{"d_shared_expert": 128, "router_score": "softmax", "normalize_top_k": false, "balance_bias": false, "norm_eps": 1e-06, "grad_clip": 1.0, "train_tokens": 516600000}
Below are experts of layer 4 (counted from 0) of a mixture-of-experts language model. Rows are named router (the router's row for the expert), gate (a neuron's input weights, with its number), up (a neuron's input weights, with its number) and show model dimensions 224-255. Each number is 500 + 40 x the weight over its row's rms, rounded and kept within 0 to 999. Numbers have three digits each.
Before each expert's rows: "mostly gets" lists some tokens that are sent to it at least half of the time. This comes from a sample of Wikipedia text that the model never trained on.

# expert 29
mostly gets: "us", "ius", "ush", "idae", " Mus", " It"
router:506482465509467430432483480401471523564538460567467502549581494423505568553501497544445563484507
gate0:523480449497413478510522528480449523549518515520527536472537372538494420450544547482511461478451
up0:465465523543508514530477535511498479528505584467527496520518591416626463526492505475507496509520

# expert 71
mostly gets: "ma", "ren", "ana", " Republic", "ville", "ena"
router:509531473494512489508504510521521525518511490433475601497552560513561483542567520498473492475513
gate0:414502533508535471417490468408550517395510479489512493545480452561541413489462519509509500466498
up0:406499484440521403513483463550521455487502499515497487534434490510443475490486551499561472514451

# expert 49
mostly gets: " University", "ham", " school", " School", " States", " College"
router:505434557494523514497531515528505528524471579467571528444485504489572539533522447518488481495514
gate0:463493526464546556512473486450519478463524546554477537498443535521431511531544479545525549527481
up0:497521588466471487550489487527527531430512477404434470477521500515548509537445458447497500440537

# expert 12
mostly gets: "oph", " Mo", "ld", "elf", " go", " bec"
router:533523479518473565490569420496492483521414535506525499556528517462554534467508494537499433452524
gate0:482464535517462454529529477439479536436401508576547385457519548537476521508454461490471485466424
up0:482558471488445543432466462477543460527481548459555535535509515502448437445560514560471519497417

# expert 37
mostly gets: "nd", "d", "z", "\".", ".\"", "]"
router:427499512494501423418472495488510474530459465480493486546495482502416485491468477503482505497553
gate0:531424468485528538496498552451504449497506451489483537515503601496483493488509534498541471454466
up0:524564495508492511478498504519510500494539535557481545412532490482481485517557564422488509507487

# expert 23
mostly gets: "ian", " American", "ant", "ish", "ese", " French"
router:559492492555577508551531534506492456516548559425519511494475578430440495488551562505465538479461
gate0:480542489513530544530535486505458432540520516538457517531495504488449491536472439486453549495503
up0:468520472473508494458533509497460481550493539395519531488466522511525540460519483483574463507453

# expert 26
mostly gets: " been", " when", " first", " became", " made", " only"
router:579471472493560484449471478504460527557510459553437532500542523529464470515443529508462553527461
gate0:489536522537498486533584478535467510572464512438487473545398490506468564417526467533562538484538
up0:468541502449493511465484491535487478512547474525566478477574465496556442645498551444516496546502

# expert 67
mostly gets: " ", " also", " II", " not", "ature", " 2023"
router:502481495540455518534542588483496436450533493512455506478509483462438508460452485555435581495454
gate0:494525470520594506571538437564478477528510579555533468454548475555500530491494549432483557509507
up0:532482523415454515503407511507503509469495430439476595444411469445467470542580451561518467529450

# expert 25
mostly gets: " film", " book", " song", " character", "ion", "aper"
router:461490548507443480447485483509459492462461505534570589539542526520442440541585544513498438459544
gate0:495562513516476511538519567481569509496485508490436520500536511559486464513424443460533550486487
up0:483565526563475475494497422483512486518456463508557450462509483550487524497498577475448499535563

# expert 43
mostly gets: " =", "ine", " are", " became", "ild", " being"
router:574462504502513474480421515532489468480562517499474421463531498494536476474507515566452477498499
gate0:515502544445485510514558568623542548471559452577489448505540529509471471513504536502529554492490
up0:480489492500454545478418543500444494535503545472520520504527534485468426508534512515493446489532

# expert 50
mostly gets: "ol", "av", " col", " ab", " Col", " Ab"
router:494578522528521431466466499560482526503549497510489493436466473500536489532527520477469470502475
gate0:504462574487522490522608528557497535556517452495534478537567392506501466505564510466505633512531
up0:459470482479527460562458486541556498471445531503537516453572530490534563558486536473427560508509

# expert 68
mostly gets: " Ar", " ar", "ru", "yl", " co", " Che"
router:505497421478492510445489463477473485483465397432455460455490501459572557468499425495500448500473
gate0:520496459574551501487469491454530511505530530493478513531512528517510487478458513502501484484489
up0:514523522504577448566498536532469514510446507498495409422452495515499522540521534467517540564469

# expert 10
mostly gets: " \"", "\n", " '", "/", " [", " spec"
router:503544523468480491465515477429419504455519499509525487481461427460460597527472520529568537497537
gate0:493518476513518511502477491497471518466522410488558480513545488490515489481504493461542538478484
up0:489501495516533551492498500494432424505456525458438518521510495511508484448497598506462502478559

# expert 79
mostly gets: " for", " of", " on", " in", " from", " after"
router:557553521464556449445475514526491540475512539511491498470472472459489495506444560495453491532509
gate0:496513503656511472479527521600486457568515476555509485465527510505562479461533425508545492510468
up0:485506571395498506522509514431461564500529499484501500495485477463500527533505636533433476485534

# expert 76
mostly gets: " com", " dec", " rem", " cons", "ev", " comm"
router:521467531440543570505536433469474476569505493481541471444421404524478511517543510475510490569521
gate0:485490552606483526502465567552478481474490439505517519506536561510497496514545463463542495482424
up0:497482531439501441537599514414556519500485491566512469537431490507482463533482507495502542553507

# expert 2
mostly gets: "os", " se", " de", " Los", "ras", "ão"
router:529492550538519475462551508551547410481529578489496571521507531464454515508534591487408504466469
gate0:516521480490453537443496482511550513509476473492514481451488504464448439462472571484472463497504
up0:530538462485487592495530499520558517518495453459512487628523534482488494406506581492486492495523

# expert 47
mostly gets: "al", "als", " de", " Har", " al", " Mal"
router:485524488499545483470415462531534517513500512536428490513447531482530533532523453538467469484493
gate0:490454459497449571535492444507530550523519478599494556524570505497502422489451541512503496531476
up0:574499478527509482489545500474554562503496509573446550494565502460469490466483540505470496504482

# expert 14
mostly gets: " on", " in", " at", " during", " through", " from"
router:486510518440456589469435500483502573463521526556470501488573559541525536516441553464582580524421
gate0:522538508528519431469486540453477528496497490513451566460494476502550511572533457450480569542595
up0:543475462497481506502536539486447479497449566435503521517519499496508466488485523539440542528520

# expert 17
mostly gets: " John", "son", " Street", "ville", " Park", " London"
router:455513509424509541468567481505593428545465552487519511550528498446528487503520473456480465559485
gate0:528549434505487444533472542497509520419446483499516385534525479513511539539485530514495459433499
up0:491474471523486556515509451530508495474480476489541523519531516485488438459539520490506477487508

# expert 75
mostly gets: "ism", "ities", " system", " government", " group", " ship"
router:476505524512484465478563452496453528486531468521522561452540439510544503512494459473447548397511
gate0:527463446568540490445476510505514468467613572535480483539457509516563491598501523474484472490468
up0:512515552540514429516450541470473461515484450507544465575518480553479495534452473591484426502448

# expert 46
mostly gets: " of", " after", " for", " during", " from", " among"
router:550521573430496539433491509540448576476504510500471420514432600512509527477425557475563546516470
gate0:511520467477463499547480458465449475495539525498472481514500493422474558511515531560474422460547
up0:506540507492488455505499533464465474581508538522514499474455507389486503500470475534436518495447

# expert 63
mostly gets: " re", " part", " dis", "ure", " dec", " cons"
router:477447433517538498492498472436478500521521442451497528473519506510540459475535464480442511445583
gate0:484464471463491528503521487518562525452523506508494539547410559503490451535581574478454532508446
up0:522555509513470512496450551492473468534476537557470546489551556501503565466482443529520490470540

# expert 53
mostly gets: ")", "e", "),", ");", ").", " we"
router:538495444554510547480467575496454507426521573477600497467545486490414489503531458494506420460431
gate0:536442525489542486475500477474540419554508490570479491461435394511457558473535514536502502456602
up0:475511466512454561523462523557469527461444504461524458498523549516543464531483518461533378509431

# expert 16
mostly gets: " Kh", " Kn", "mad", " Jon", "iy", "ok"
router:509485498490510524489584528524464490487467495500539511457506477505440548509519531435534450442434
gate0:577552520455498505524538599484466475542522515433522562532539527465575490471475513610529487534488
up0:537506486367484504493460525518492519496508544485489550522524535506571559530453507582556459546509

# expert 33
mostly gets: " and", " or", " &", " but", " while", "\","
router:468448514553455539530517531509458528479543492532468403539536482475492458485422508481468471582480
gate0:508484499526421558541509521488438527539490555524482549506474469541543459443491504543516495526491
up0:475530477522494505539520436531562570503401615519461528481448516533593473495563553477521471486547

# expert 7
mostly gets: " P", " p", " Br", " Ch", " ch", " pr"
router:504532447581441491469460439539467512485510566451556483494444477546561470512501385529534453473477
gate0:526503513565477536455559581514532508534527513541516509550526519546475479461556478498570490575467
up0:479520512457532518545488507534469573507524511487467444550569508585497573494487496505498512523520

# expert 30
mostly gets: " at", " On", " At", "On", "In", " off"
router:515506431452492518521542504530516473508475527508514524530506476477472506416527498488505470600500
gate0:529472487463512442527405530528424483455450502475464481511490512482468543491396514487483481516514
up0:485488447448550467538506460427548414531472510445502513509563509502514541514464466478505508508517

# expert 55
mostly gets: " Sch", " Mah", " Rh", " Bh", " Ham", " Mart"
router:490448488558451522542488481458581491517509488505461489461462496524498508516483502459497512528520
gate0:509485529510442547458409452474494527497487549520514471499512491420427547542455493503520557454478
up0:390457551509554514434512544521506538457485520485486496597429497557531501486492538493480469550499

# expert 54
mostly gets: "is", "ater", " 1996", "ia", " later", " law"
router:560528520465496445525501553508540492537535535560460512473551537414547480506479580516497569554565
gate0:371516542538469494463529499466535475440563496526439519524490476488514369504495439487501558509530
up0:580549502519493499489496491461458433504522489498401495458512478558519512480507528480458462451393

# expert 28
mostly gets: "000", "6", "9", "8", " 2015", "5"
router:535458552491483514432564487467527502502524570427519543534486479461495570504470491606545439526474
gate0:527470524487458455434459497507489447519554560455486455523486547486539527561545487505556557522472
up0:505506506543409439444512496488504500520470534438492477527478466496553483483518498484516536496476

# expert 32
mostly gets: "),", ",", " and", "\",", " but", ".,"
router:488436564575400569483520526469486541438553490506457435481491513468445478516487533419500511526498
gate0:503475510457544442490514557508532553506539510520481496479565492489492436491492502367501411517465
up0:506480471495480526489500491457504537529519544478500521509432513497539511463469472522490497511567

# expert 34
mostly gets: "'s", " his", " The", " their", "The", " its"
router:428522551525510457491462450518475545525486472489439447493455553466563488462517472570523532603585
gate0:500471481537603523505503481470466512585546531494462418431473493526476448488562508487483499513486
up0:497517491496444511542497535446463536453519511460493517566455508497590457521450499465421504377599

# expert 48
mostly gets: " C", " F", " c", " D", " B", " H"
router:539476508513500520557462473521470448542494493494437565478498475469526469462534506537529455505508
gate0:506500464507416493546547526537526491540521509516495555456444528503468466501424527450540511506562
up0:411457476458491501466417470481518463534525493484501433520559537539553495494555538514463456510453

# expert 18
mostly gets: " R", "ell", " r", "R", " prov", " It"
router:547509472539500497462501465488535473526561550457542516515461510479514535516550550553427403455532
gate0:495506531553453556431486566493486470530518468555453488529500500503509528492498472519524536547463
up0:493503558493623530533516473510455505502452488537519453493451520450509520542464503517453527527541

# expert 0
mostly gets: "ó", " Gen", " Paul", " Jan", " Frank", " Carl"
router:455583527534566477540487464559513453500468502511535524560458520487465457534537440528506516567495
gate0:451533530529524464437501439500480492533499481539557545463498534497547559443438524518510471556487
up0:527341475457515499561538497520480470506503521551491458490490490512476451568557535528494550447457

# expert 42
mostly gets: " H", "if", " Sh", " sh", " D", " cl"
router:471547416499482509526480433511494478487459504513570463435457461592467457518522537475526463491579
gate0:444465505494449505571494591511486510510509513471465519492501454529495538508498483445502441416480
up0:484395406528437549568452643493525529533518478483492510511500480531581447475515479481530487460515

# expert 62
mostly gets: " other", " several", " same", "out", " one", " many"
router:405468476512480461583491453600545507577462470554542426434581509522509511488436505483563559502494
gate0:532492605553503525420454536461500483502457532541594534486454509527461517459520498506489567424524
up0:510520489497486494553528437485507513515511443421465433500534481517541502535555496512435515502481

# expert 6
mostly gets: "st", "ial", "und", "eral", " London", " general"
router:471452548469560554487507561534505469521529447474508534480493492531527505484551488549465499498452
gate0:508488489466457481528547513517478438508434540498515615451454544486398486475435490537453514577519
up0:491412530502472521430496468533454504561528454500457466510555473527524539505511574531544422432478

# expert 69
mostly gets: "in", " In", "In", " China", " along", "uc"
router:502512507469500494514483477449449507441493471514525474501465540440463475481479500504408428534442
gate0:565548498527525494510504508506451490541515489448456473492515526537495449527554475467569530531471
up0:416494540542533462468436410487450558562436485521522493548491491471517371510500461457519461521490

# expert 74
mostly gets: "a", " Ma", " Sa", " Rock", " rock", "ux"
router:533481464460490501473555533490488483471505567497489541515530601481485512528537485486534504536480
gate0:529456485429519458563540502493555448567458546571487461488541537513551445506500524550471490486540
up0:503517468526434514507446503481527502554491541470495561460525495539502487470525502423482488412443

# expert 8
mostly gets: "ul", " 18", " 12", " two", " 24", " 15"
router:540455510458423495552531532599479492556505456500493437489401538520505510518460571541495461473515
gate0:522458557464471448493510488423567520419559449466511452456485479469552427516558562513539484497561
up0:479491444508543485592441469501521515498485531473540517532489516478510511580521516526494510503391

# expert 27
mostly gets: " ft", " mi", " day", " km", " days", " ann"
router:512522556386540564513535519471495500471508499509462455538473544506524535465526508515540437490485
gate0:525498531536472524504480536493509458471492499532488514404525479439510459518500494469518529489514
up0:494503495555506477481492536504472473514524531504453504453516500455544472520561437483528559504468